python train.py --n_layer=12 --d_model=192 --n_experts=32 --experts_per_token=2 --d_expert=144 --d_shared_expert=0 --activation="gelu" --moe_layers=[2, 3, 4, 5, 6, 7, 8, 9, 10, 11] --router_score="sigmoid" --normalize_top_k=true --routed_scale=1.0 --balance_loss=0.0108 --balance_bias=false --init_std_router=0.0193 --lr_router=0.000737 --n_head=6 --n_kv_head=6 --head_dim=32 --vocab_size=4651 --norm="layernorm" --norm_place="pre" --norm_eps=1e-05 --positions="alibi" --qk_norm=false --attn_scale=0.177 --tie_embeddings=true --parallel_block=false --init="normal" --init_std_qkv=0.0265 --init_std_o=0.00541 --init_std_up=0.0265 --init_std_down=0.00541 --optimizer="soap_variant" --lr=0.00216 --beta1=0.95 --beta2=0.99 --weight_decay=0.14 --lr_head=0.00654 --warmup_steps=200 --schedule="wsd" --decay_fraction=1.0 --decay_shape="linear" --final_lr_fraction=0.0 --batch_tokens=[32768, 65536, 131072] --seq_len=512 --doc_mask=true --train_tokens=494500000 --steps=7663 --dataset="wikipedia_en"
Below are experts of layer 3 (counted from 0) of a mixture-of-experts language model. Rows are named router (the router's row for the expert), up (a neuron's input weights, with its number), down (a neuron's output weights, with its number) and show model dimensions 0-191. Each number is 500 + 40 x the weight over its row's rms, rounded and kept within 0 to 999. Numbers have three digits each.
Before each expert's rows: a language model's description of what the expert responds to; "comes after" lists some tokens at least twice as common just before its tokens as in all text. This comes from a sample of Wikipedia text that the model never trained on. Tokens count by the router's weight.

# expert 11
Proper-name starts
comes after: " |", ",", "-", " of", ":", "|"
router:508568492511544487442414541458488509548523519525504481454473511469475526538497549498538504506462523485531500469424472477531499470449502495525495524519527500510441515506475505509542502508468500503536488461561510510507522497444512524520504499459540570455496496492438550443464386459621529499445442506541464442495456552474441511525493474540489497486466528575500427501507488542464500546499567462566542518495512522463458484509554455458437551516490548462497485489484559560582468472423500523498514399393521530516487471498541414439522495486512497580542549581523516493641446550478517526
up0:528548483520489503556549556491506453510492505561477465510459489448465542489444516523494554541547467453477515507451415513486530499483493500545415486430437465464499524575459493513471497488514426434430467511499469446527461500490479511545522558535486569557494495488431508488457567505479611539464506548416527510434537486481460474525450514502519464473572472532459459502503489496530551544521493615488549437519523514482484489475526464523516492456532529450520520510538452480466455487490521551425518570536525471527542410479510473532571548525453546456509486629417463538498497502492496581
down0:515465496498505491550523537513515444448527422573435458580527486408586412567520471498431540472541497521405506517503566489455520502531510531541444519444500452485454541524578494470504488536527483511500464520518563488474523532468539485432511534580498490479485507461474497511525461556503462513551538476471657468458533536543507508504506422518521493463441482446487451541528528529443484508568498455487519528555469528505583459519401479439541412545520518464509524543512474439501416495499503549486471584522499497499524504503460514470478479477498517458540499553476477465526485477445501511

# expert 28
Mid-word pieces and digits
comes after: "1", " C", " A", " c", " H", " Ch"
router:455571463492499412456433542434490463491542562519489540481454416483480531549532507458484515479510550477510544511496446519521541449523530526510519512612446409427453463529520439550535499494479529505462482485523495574556476516467479451500555538450525538562539559524537548572410430518499565513429478464478515473437497545483479490503525424520535459509474522524486508561430497513451486536512513479501574512515552472454472454477540490510474437546526578534503496534505491528548463504405504507450532401439503471495459549497507477442540507460539534535474553522493552532506494557532493514
up0:508474512438457463532490477499478421532481499572470482533544556463508547516542542538463438499436545491427525469495472519518494441510552509545531540470458546529537503501503518465522510509598508466458459505540443489562372492476503573471557552521523496566549551449565527506414490525495505451544548500523485494428489419523426449490460525467383486485504501510529429548477499497518556533490496507551530480520522507449465487487525491524540467406522566548458498500528521528509451537411471538492517406472475511574550465530503520532490469454505488538499528526507461470552506519544419467
down0:547558446563408515509428463520540488501500542481456420453474501490497502473545513526545480433499387550498516494527593521534492515410491535515561506551485593466529511495529492463516422455472451465581459409519452468531558448484537498469512530573488509560466558424539535551468473524523490556495502454505527492518530486506534484455508403503495485442462516582465517454502522469506492512530508476517508550419518553511576514446530515538487462557513488431524468470450529453464464491477530557503521472511466535459430551500495447537567526495503543528512468498521540504559464453498457505

# expert 5
Mid-word suffix pieces
comes after: ".", "ab", "| ", ", ", " | ", "ag"
router:506492442477477492523431497497531490496538513533468514488447505446523432519506442411497464491474448509495518536473485527551472494485571484523475533503502419459473491483462546542518512524501516480528506468541466515532435517420486454419487521531554574546575569500507505525421443525559514518501493446536494432479547498482455560590492497438572490420505472557442484509456500531455463536550543490518513506564487513529518476477493457460523538517527567444525539481469532540539500502397495592481481507417508526586474520463495468460560517503493536489412538442473588555566543524540447487
up6:500580406472482460504514564481498439527525482581484539470486460456471475542507526391544452492505531458489487518492506532445505568503540510524459514553481446482487525524513418549476482483544472520445475456549522437408518542527448458551499528459554545523501501478421510495496481512494555442556451464473528556536487542471522501585521514447473467510552479491459499491474588452470491465534435536461517460564512482491527509489526453548468453499526517538591518523505465526510478512466536566514497513482564513548554470474492479571531573516407535382489534541461494589516527450504488497
down6:581471482571504459498535427492546492439539470461529452506480476568474479505526466498565516544477520577500550468458564493519479490547501486462443482450446547544553480473552446486431497528495584524510525539486545481503418439491545497499491463505488498568450517516498490505507473478484411515488482532543494547528525491560526444470438477516481516532507469548495462484497506508462549506491579517508403418479457492483524489484407483457453536548509484513494540503516454425518527585491501450549523593510512538471531521495545555601578441538473437445535498510541506477394472539455491467

# expert 12
Line breaks and "to"
comes after: " |", ")", " |  |", "% |", "==", " |  |  |"
router:556483475501461472465470568447500460480530536482430520426471466405558540545490505479417469482532567467476539488508477504538544442472531497519499528477441486458501519513465500548487456501473508508489531465532531566499437521527457426447559480512526512520547576492531545469425417471567521539479502397524424391495482540492445518539556548473516445484495499487513483479495500490446448569526557521447507568506533535479466399551542488453503498499566532517536487501472494532535442511446479511488503527500556473586529488609542449538565536441526541529468510486490457524519487476514521500
up1:560466481508481469472522542471469519555556490472528530520507508453470483580477458572549525494552538478518495534476527432515460493410533490477525500505515496383484467625470516456512494489437497564479561469548456442504420451563586471541517516478491476565576504550452487563479476511535502564450489478505521481548543500492499501473488518447460377499412562445505464497477515563476554522572531560481474488503391505476500451475510485454515535453523516446525534518532549499575480531515518454486566492454486452526461500560502475543442507426486514540505517502490482495503520495464470511
down1:421494442514485527434456480467545479444474425509458531448505533537539508482551507517518440530509559436561505509503478420548473523499502502461456543494558522518470554510554507502498507455493442453493481580498488543573549597523453577506572567496553522476491503570542504458515524511476468408420518477423451466464514480485502546407559523483549536453454489478517506511480480511506503491437543502509475491464464471542503449530499540433477554500494482498528531500505500404527518498411471429451550528508526537518527505462521457523495525580496461446506534464462601572537498567522509486

# expert 14
Score and table punctuation
comes after: "\n", "0", "3", "1", "2", "4"
router:467555535515507471469384522465556485506490550488474526465471466488559523562585516527534542485581520442524544452502453500561488499487543488540436480557448417453399448486461562454531502549524482510513432463566483526490468512489508519491544502492594508516549507511537531544500496480546486515452545416476408446464458531523511482533505481469483462465463472571413441497469486534500503557557559495479516508546466493441512486468594498492472493545571525498552508484453524530538491450435502530471572429512517429510493511506499452471495487466545514545470521574561529545541457517519469512
up23:533416497500506450436506542469527530518544588447463431508514409497540530468548507517545504522465540478453494508513507487478512532455482514442508523524531495495494434544497484533539479480479597447446509521479513525465507480486517519517641522521549483505516509509477567473482490415499473460493551554452500497393494448531508510478540499463502446538471476527538491475501508480556521434506477460517528437466467381430518487454551480528474507458501543477535527541535560506477515425499549450380442491538466450567574525498579484518486551548471432500581484527464514520523480495508544501
down23:469480503432469454472507515522505502495542468412483482504522473513489540465455547542472483516633555478513593465526445534472519545518458469462503479471497530497487560456508383466501468491497517483506557513485444459545522557485448456474476610495600536478500499462525498463511540530529480499524526450497519495503473434528423534545503515505471467541526482585539565528488504525543584523523572436534518568480537441523481432508521586537453486460449490485539452585483577443460434554483522445487501468472478502475491484520453564486479500460525442535497463524501437518442498474519489541

# expert 2
Adverb endings, year digits
comes after: "1", "2", "9", "8", "6", "7"
router:513525511419494454473473500468555473538538453464524460496498465447545550535498455479489489481546493487493478471457442571487482538424552484441495564541490459462474519559472438530494496518532491482536478516604522585491502487500509451534504471460535549526564485555452615479467436485569496493497586468495465457411482518512504496546562467549547462458521494486410485517484465467487437517583508487508519524563506464480503463494505434503483524465533497460547507539460544530494445506444517568474522494551476514506486559500443428484552505394523520487510578532469473451571420548490557478
up0:540501469457534432583432510449464549576573512510522576459488474403459537495563456493547440506508518492534482453475532506500531513524500528518480565540471477489444497471509537534473494456440504470493481495503472582479478483538505508507610488496543516501496492569553462501440485467489537628536434489479524526500501509469490497514519456425506475600512482531486509476502530527458419452472511430535557457491481409564531504467548482455560509477590491485525445495519575488502484441501503459478567474485540462482439475479447514525499541447554497458538445483533517503513505473607482487
down0:521467564521529492517491501601451508472508518435459431534541527497494400481489454471447506533545493516481513515580484564480458476463482481470532449462463599470487483499542485506482541438437440525449558600544563582491528534541510429537486427479463513505479506548513571447440522569565524446537542537512508514525492486539511496476509452473509565469619538489489495487492482511542520496500470445492442527483507500494469477488419501479429413493529463530495405475488494509538490472527515539510481508519522551523464472517501588463447523498502494554422532593463495503463543507467523513

# expert 20
Sentence and name openers
comes after: "\n\n", ".", "\n", " \"", "-", "==="
router:478556446478496437504448526484514436498514538518481534514453509405501508543497551472515515464518519492549474547477449456506499527506513512537481557495548427474438487563467486509597429482461451511524519489558392513554466483480478473476506498490573514487556480541430515418463423455563566516453507468517452493441541500501462556547482523479507448482451556613424498541502543507531517509536546486504545485514513519469496439463518432453456528528552513514494568526492538492552479464400521526495479485415528531550513487564476470447511529489487487561492492557453577541580477540496533510
up0:524502514421518520473463541469506485438522541472521512483503411447507500492557455517543520581491538503578446484455510428562498499543466449523420511536508409443473529506456506456588462503498509482504516532592503507451455490541489471516540457458575508481532525500520485481497487433613530510462467497515483569587515519520411450466433514495480521547494493456544481450503445459515465422514491527487521431486523529412561497502487480481487507495553512443516527502502537543543524459496561517420474500435482543577516553411523504493560549467547485564520527538539457495525467506520462467
down0:482526452499482423446485452468501489581492449469569448428526509577430522455490504536581456493484482487523501469463520460510521464492574489508480508506596553511489519455513581488496488504470438568536514473493561522431488551538458534584486472532464458443399465494503493476519575516474475520545552495490401520453453550473554502537552538466444469466488520517509447491482428559499462476466489496561504467521493516542430496506453535539488523558563547448518426478509517510493571516453437503498568508462497596508526470511568520474474539530517484435486506526550444549522501553509482503

# expert 27
Inner word syllables
comes after: "1", " p", " c", "p", "c", " P"
router:526573451493531459426443520486553448521543524589441462545465507528531482518465463480433523480591557432472558496441514536501488486526513465491481544566537458455539448507476509514586480457532557446468499487564559521495522520486522506465537508521526539557547510543535521563493459434508498504514483463474507464409457500496488511503570480499481433474480507572470458502463500566451480563533535457479483496529551442412551525461548517461450486529538517486478442527499591496486478448380542522440519471496510525498531515482543408464507480467501405534522508488484482524553466570525497495
up0:488453484472479487410538486475551385555533543492499466488474496516523526525522504503567529471420504561477514548520419543455495522532504517582493560481485495511487453456529502577484533519509506451493515498463513587468425584482552542500537489490540441471463510527490586509504447498534482461485459461499518456488562495467474556490490516530510486477530473458534456487442459424505536504535458506434570491562501458578525459519487411526520455476492465532527517624536446499481530627502461477535552484493484521525542527568535439502561517483552485430534481464504451486526503461452517477
down0:466513548504500494472500451497539476466482493561506474540455507522566462548520468447515517450485512529517509512557511491539510464499499630497485543567500583504485486481457497444478435471498487456461449470532411510512510538523546511534475524550524493523500524481557561475475542479444495614518488381444487523491445460465351545464488488511476494545549521530542512483453502499536474492455450561495528494509478537490415466460524601560533482537458553503510498435517442569522522427473508481511469478510517536471531575447543498465518542505512477539412505494529492564439497511516433492

# expert 13
Line breaks and bullets
comes after: "\n", " |", ".", ")", " |  |", "\""
router:506518493521469476476506516431492427489514500555488527527560480471517589575482530530475495514496523477473580514463401449429499487477580440464473536484450488482478461499459520511497463499518503545451467460513437503499522484496488519441537515500557505542541559575439546475462484441509511568459461419622447552503510569499452519518503447482541424485479475509465485529455463517475419536576515453461535527521509527490524480553512509415504515486514537425479509440519539560546490442479495520402535486502556481548528483544529470480597520470554456513505509547469548462540506503563447469
up1:519492540500488492468463537505514536450514536432500481476507571481550557505507498481434526604455471463577404433498512440525522530498509485482463479540542538476528502460492504526568497548487480485426510455558573518516527463486521481506475482537485561449496449537509434502485518513511518461554509440508453478498522449431496479453442519505493424484543522475508538562549511449405500470493480519573430423584481452577552487482484519535486554517530523506562561514503509531529491517525475495398474469500465580512457491477480471487459522530491481536541510475557397421545444559527478582
down1:463509423479543467550534485430483427513446472488493545477497526490534500466470540533524481478571516562476544464523467517522501561501506545551555475485517532477407549454586500462486522506506499442448515541545513479529510522445547484398569516418528519451418535555500450511528506494495492582470511481487518532494463528471544596537534522586494577499436513513479488465512505512564484521545467476473429518497455557530494546410450486504510496449557520450495514434375482497500480473495497518477513434466496480508516469482516563537531493520499492467528516483411517584471555521567483435